Experts of a small language model: a variant of Muon for the experts.
Below are experts of layer 5 (counted from 0) of a mixture-of-experts language model. Rows are named router (the router's row for the expert), gate (a neuron's input weights, with its number), up (a neuron's input weights, with its number), down (a neuron's output weights, with its number) and show model dimensions 0-127. Each number is 128 + 24 x the weight over its row's rms, rounded and kept within 0 to 255.
Before each expert's rows: "gets" lists some tokens that make up at least twice as much of what it gets as of all text. This comes from a sample of Wikipedia text that the model never trained on. Tokens count by the router's weight.

# expert 24
gets: "-", " and", "|", "i", " -", "ra"
router [128 122 160 136 106 128 163 122 162 129 144 151 139  98 124  76 124 102 142 132 151 127 163 156 119 137 108 184 106 145 166 132 119 120  95 155 117 116  95 143 100 107  82 123 128 106 120 125 112 138 138 129 137 134 100  76 153 115 105 120 136 118 118 109  91 157 133 158 156 139  99 149 136 112 143 116  84 102 103 179 115 132 184 110 114 102 134  93 116 162 109  90 110 117 107 142 139 162 152 120 123 139 128 116 159 156 190 123 183 159 151 110 142 141 159 141 140 161 113 131 143 126 135 161  92 112 170 126]
gate7 [100  76 118 146 112 131 196 100 136 110 117 128 121 107 100  77 111 126  82  98  85 106 117 108 131 150 129  93 148 126  85 153 145 157 133 102 119 148 140  88 117 120 134 130 120 128 144 110 156 144  61 116 100 105 103 178 126 124 115 136 139 108  94 109 115 114 164 124 130 141 106  86 124 133 107 113 149 127 105 156 116 151 125 118  88 149 157 117 117 115 118 110 105 122 150  98 113 126 135  92  93 153 134 102 141  78 150 167 171 150 147 117  90 132 113 109 145 155 106  96 125 113 100 100 115 122 107 138]
up7 [108 161 151 132 160 188 132 148 101 107 107  95 100 139 108  90 115 174  99 131 135 148 140 135 164  97 166 119 100 142 104 116 135 155 127 136 123 117 142 129 103 106 165 133 101 159 139 117 137 126 118 155 125 159  99 130 194 132 150 106 114 102 112 169 101 203 129  93 141 142 122 155 111 162 128 129 141 124 154 136 125 118 137 149 166 117 178 135 156 128 112 124 148 125 127 113  80 166 130 143 112 142 107  82 103  91 109 103 136  91 128 132 123 114 117 139 140 107 103 104  77 119 103 119 131 126  99 131]
down7 [146 181 121 124 115 119 111 121 106  87 116 120 154 119  97 120 134 107  73 118 111 170 134  99 151 125 107 161 128 155 118 117 155 122 154 119 121 126 111 131 166 131  91 171  88 165 144  87 158 141  88 148 132 126 139 134 150 172  76 169 142 103 136 131  73 147 123 136 127 137  69  81 101 157 135 139 107 117 119 103 119 149 115 141 118 155 120 147 143 140 115 152 168  99 136 169 154 155 147 134 138 106 128 137 115 102 136 132 110 102 131 126 116  81 173 139 161 125 102 143 132 127 145 116 139 176 149 116]
gate8 [145 160 109  93 124  99 151 130  83 129 186 150 122 131 151 142 110 146 158 121 122 141 102 147 120 107 123 144 116 144  73 131 169 126  96 111 122 141 126 125 159 126 104  89 160 112 125 138 112 157 151 136 139 138 119 114 164 145 122 127 119 144 164 144 126 146 175 152 110 121 105 143  77 143 168 111 168 131 109  96 127 165 100 121 156 107 157 125 145 158  70 115  92 129 148 166 165 112  98 144 120 137 147 130 147 146 138  77 145 114 137 133 151 114 119  78 109 136  86 129 103 135 111 134 122 193 132 110]
up8 [150  82 152 129 121 158 136  86 140 114 133 122  81 139 143 200 171 110 161 121 154 127 128 135 120 158 139 119 119 132  96 126 102 104 124 118 123 116 100 102 103 113 135 138 122 161 129 133 156 116 129 153 145  86 137 162  71 140 122 148 132 121 132 159 135 120  93 119 138 104 134 109 118 140 122 104 120 147 160 113 156 188 122 197 111  90 126 120 115 102 160 102 112 123 105 134 138 115 111  77 115 130 151  84 106 149 136 119 167 113 103  85 149 111 128 143 119 167 134 108 151 161  78 152 138 124 135 116]
down8 [133 135 155 133 106  91 124  62 135 148 133  86 122 136 138  97  42 161 128 157 164 140 140 123 143 108 118 138 130  94 167 124 112 129 130 122 117  98 162 119 159 135  90  98 106 120 121 127  64 150 111 139 143 135 110 127  95 130 125 110 142 141 142 116 117 125 155 124 119  91 141 140 154 126 113 188 123 109 144 116 144 123 136  98 116 143 133 103 156 143  69 150 125 152 116  87 124 179 121 124 165 145 125 134  94 112 111 126  66 144 134 100 128 120 133 139 146 121 153 129 166 111 147  96 138 140 164 109]
gate9 [119 137 104 110  90  74  74 154 160  93 123 162 153 114 103 103 108 120 110 128 153 102 128 110 105 130  87 152 124  93 181 119 152  92 137 162 134  71 131 113 141 146 125  87 143 153 127 113 105  86 129 132 121 130 121 121 144 111 154 127 110 146  93 127 107 158  97 108 113 131 107 151 150 117 106 125 141 157 175 127 118 100 112 100  91 138 125 133 143 107  96 113 130 119 133 156 120 129 116 130 100 125 157  80 128 112 146 139 124 130 126 154 182 136 105 118 172  96 111 143 103 154  99 148  87  82 132 162]
up9 [120 110 122  97 165 139 103 165 131 132 118 153  99 124 126  97  85 118 101  76 102 116 109 108 121  71 143 111 123 155  75  96 130 166 100 118 112 124 139 104 106 120 152 120 148 153 145 109 136  80 152 128 122 101 116 122  96 153 122 155 139 114 113 147 107 144 142 134 141 149 118 130  66 127 113  97 126 170 114 121 126 139 146 100 118 140 126 162  90 125 140 144  86 187 132 108 124  91 156 115  83 128 139 136 152  92 127 122 105 122 120 119 133 144  84 122 103 125 159 126 124 210 140 130 145 123 105 118]
down9 [120 119 141 117  96 101 134 121  98 134 116 139 161 146 160  85 109 182  63 140  84  83 148 144 103 100 133 110 121 138 167 106 113 138 141 131 169 136 162 152 150 151 129 156 160 110 166 136 103 140 165 103 108 155 181 137 144 138 134 126 124 116 112 116 128  97 117 111 152 150 119 155 176 142 124 102 124 133 139  97 144 135  97 131 121 105 126 136 116 181 134 142 148  91 147 146 108 148 105  98 130 149 150 107  92 144 127 131 131 121 160 150 139 125 105 132  96 178 117 107 146  89 153 178 157 127 109 100]
gate10 [162 109 100 160 151 158 127 132 160 143 121 106 137  96 147 119 113 166 193 146 157 145 124 167 131 113 131  92  93 121 139 136 103 113 139 109 130  78 104 129 137 128 123 122 146 143 129 106  68 119 111 118 160 141 137 143 147 103 117 106 160 126 119 131 138 131 151 104 156 114 139 163 115 103 115 141  99  94 121 106 135 143 112  95 112 126 101 122  98 142 109 136 193 140 131 122 108 123 106 126 110 134 110 109 136 147 134  84 134  81 152 164 128 150 111 120 163 107 198  65 164 161 126 155 110 142 152 134]
up10 [118 116 105 110 127 112 126 135 156  98 119 120 111 190 132 119 158 153 137 103 105 196 113 167 127 156  88 124 146 129 184 143 148 133 153 118 112  75  82 147 149 149 135 105 148  95 146 137  85 144 110 164 155  93 168  74 118 149 120 123 146 116 133 151 160  87  87 124 147 114 112 154 143  80 113 142 143 157  98 123 105 108 118 146 150 127  95 140 100 139 143 128 132 135 133 136 128 153 132 161 103 137 128 149  81 129  91 115 120 125 131 118 117 131 150 102 171 144 112 107 125 125 135 113 120 152 105  87]
down10 [146 183 124 112 129 142 131 104  93  85 154 112 152  57 107 123 118 124 142 119 108 136 136 131 126 136 133 134 143 135 153 100 129 134 162 155 163 145 128 160 166 173 134  98 138 132 148 104 124 148 141 139  85 133 145 142 131 152 138 124  98 176 165 151 134 108 140 133 104 129 185 123 115 121 123 165 118 111 153  77 123 162 140  98 150  79 139 153 110 105 139 115 118 158 177 136 179 124  92 183 125  99 105 138 134 118 120 140  93 134 110 141 128 122 103 118 120 110 163 158  87  99 111 141 121 121 152 114]
gate11 [127 116 113 124 114 168 157 121  93  82 114 128 171 172 144 156 152 109 100 118 121 121  80 177 116 151 116  85 172 146 150 140 167  81 120 168 138  93 138  92  94 123 153 146 127 135 121 127 128 122 142 143 140 112 128 162 133 138 153 119 110 165 117 113 155 112 112 154 127 151 146 126 136 140 140 130 132 150 111 186 119 173 126 119 157 135 140 117 119 177 157 109 106 156 169 128 115 105 133 144 152 140  65 122 149 128 156 132 169 116 133 123 182 128 128 134  76 134 134 163 126 107 123 138 104 149 116 139]
up11 [155 159 108 120  86 135 139 127 116 117 122  93 123 110 102 142 143 107 121 116 143 143 109 130 157 157 166 151 125 171 121 125 146 118 128 141 124 159 124 119 106 162 183 108 147 133 141 126 135 107 150 126 139  94 138 101 122 141 146 137 144 185 105 139  96  95  97 120 108 183 138 153 139 117 141 127  80 160 141 189 109 127 152 162 112  86 154 126 128 120 104 153 145 112 141 185 118 118 129 108 107 106 101 134 139 133 191 146 159  91 159 133  95 122  89 140 116 131 125 155 155 114 145 151  90 160  89 148]
down11 [109 155 149 135 156 136 152 129 101 141  99 157 137 125 117 146 113 144 141 121 182 147 113 168 118  88 134 139 106 113 138 140 114  97 131 127 116 130 134 108 153 152 112 128 119 144 114 169 156 114 138 116 152 176 113 144 138 109 104  91 152 159 138 123 131 100 134 154 105 144 101 118 104  90 139 166 182 128 122  77 139 103  76 147 147 166  65 117 168 113 114  97 129 147 163  98 129 137 135  95 120 132 101 177 110 140 118  98 166 123  97 140 126 179 115 113 166 115 106  93 100 142 110 135 148 120 103 112]
gate12 [112 139 126 119  97 137 128 111 111 115 163  92 158 104 118 101 139 163  80 124 136 143  89 114 133 120 136 147 111 109 103 133 137  97 126 114 129 125 103  69 127 109 108 129 112 134 110 146  92 118 124 106 115 117 121  98  85 126  91 126  82 124 136 102 136 135 153  99 139 143 127 122  78 111 114 117 159 145  89  67 191  96 125  99 129 126  93 172 118 102 108 157 100 107 165 106 121 138 108 129 185 107 132 128 122 132 113 152 157 156 118 107 111 136 139 148 140 146 128 173 106 132  67 126 107 147  88 131]
up12 [164 148  82 140 119 183  99 127 121 120 103 146 145  78 140 126 170 172  85 136 153 112  84 157 151 138 129 134 127 109  81 114 148 129 174 131 128 141 145  99  99 129 141 106 103 112  76  98 144 172 131 107  96 107 118 149 107 159 146 144 105 129 170 139 165 109 143 152 117 134 118 145 106  76 166  93 136 134  91 123 147 124  98 103 139 149 129 129 144 115 119 131 109 157 164 117 141 169 112 139 135 139 123 128 145 175 127 122 121 162 141 128 109  95 102 108 137 128 121 128 102  88 140 129 112  86 134 151]
down12 [ 70 130 132 123 104 111 158 167  70 116 156 158 128 125 125 137 137 111 147 141  97 111 111 133 103 138  80  98 125 110  92 101  99  92 112 113 137  97 126 141 153 135  96 107 176 175  90 134 125 147  95 116 152 124 136 126 135 108 134 124  66 148 123  93 114 123 185 110 160 142 131 154 138 111 132 164 152 114  95 172 140  92 152 129 154 138 114 138 118 176 173 154 125 124 123 160 135  99 111 137 141 108 147 156 108 140 119 116 149 113 119 111 118 141 154 129  86 155 122 173 118 128 104 133 103 132 151 116]
gate13 [132 171 163  87 159 166 115 136 134 155 128 146 142 103 134 155  62 113 134  96 175 130  96 173 121 121 126 112 115 171 113 133 128 138 154 104 136 108 115 146 134 162 164 144 150 114 102  89 117 115 138 141 143 102 102 148 138 172  96 128 147 132 140 109 126 148 125 126  82 142 120 106  76 123 153 123 123 144  95 143 139 153 133 133 114 124 114 145  80  83 101 124  98 113 130 124 155 132  98 130 109 127 141 125 106 139 101  85 123 123 105 116  95 108 132  91 127 160 159 132 137 135  62  90 109  87 108 144]
up13 [132 177  98  99 160 124 103 108 159 133 164  90 139 144 110 116 158 176 112 114 104 126 160 134 133 165 113 116 136 144 124 118 118 150 163 133 152 155 109 120 143 135  87 124 154 161 109 100 102  81  98 155 143 123 111 166 126 146 136 148 173  90 110 153 137 138 122 162 162 138 125  72 102 149 178 150 122 143 148 161 145 130 100 158 114 133 138 109 103 115 128 129 175 148 139 126 130 174 110  95 137  95 124  89 166 115 127 124 108 117 117 193 153 149 137 137 146 124 128 101 136 116 116 158 144 116 152 120]
down13 [148 180 146 112 162 144 144 109 126 147 101 147 146 148 157 182  89 148  99 143  87 132 128 139 127 129 155 169 193 125 154 122 138 145 140 155  77  75  77 142 153 139 124 136 132  94 154 124 126 117 119 136 169 113 132 138 118 118 141  94 157 129 129 138 178 101 104 137 116 125 103 112 129 142 121 130 139 120 147 110 112 117 123 131 146 173 141 162 134 124 118 125 137  88 119 134 124  84 142 182 114 129 130 106 104  98 153 115 142 115 133 134 165 137 122  92 118 141 165 118  68 153 133 161 135 131  84 147]
gate14 [163 133 136 121 108 148 104 170 112 119 102 134 106 128  88 117 141 181 124 109 131 131 133 126 106  94  99 111 125 156 134 108  78 158 121 132 117 146 145 126 126 177  93 152 153  88 108 152 129 110 133 117 144 124 125 145 118  46 131 176  98 124 121 140  97 149 150 105 142 123 130 108  87 146 157 120 145  82  87 100 173 151 130 133 157 146 124 113 136 159 129 138 151 118 126 150 154 129 141 158 101 149 120 150 113 112 164 125 142 135 159 169 146 127 123 147 126 134 125  71 168 102 169 156 154 120 155 133]
up14 [101 149 121 136 107 101 106 124 169 159 114 185 100 151 115 127 155 138 137 136 203 158 140 117 134 111 129 144 127 127 138 130 127  97 121 145 119 138 144 111 155 155 155 172 158 137 171 145 135 118 125 163 116 137 118 124 114 132 157 135  90 122  98 114 155 151 143  89 100 145 152  97  96 118 129 136 145 124 106  88 122 120 116 109 154 141 123 154 149 164 107 128 107 103 168 124 138 127 153  92 136 145 110 116 158 120 129 180 158 125 112 108 176 120  74 167 123 101 117 148 128  93 138 124 122  76  76 148]
down14 [147 107 133 103 166 147 152  93 104 122 104 108 123 110 127  93 136 107 148 124 182 120 152 151 121 104 143 186 127 153 122 114 124 116 125 117 138 141 141 134 172  87 146 103 162 135 177 146 168 114 129 133 150 110 113  89 156 142 123 104 152 150 168 140 198 121 125 129 130 145 152 123 129 126 138  69 131 111 139 110 111 175 152 116 131 135 132 102 128 127 108 119 131 127 123 189 135 141  82  93 158 121 153 153 130 122 142 123 168 164 104  91 120 107 143 161 129 117 140 104  83 133  96 142 127 150 141  88]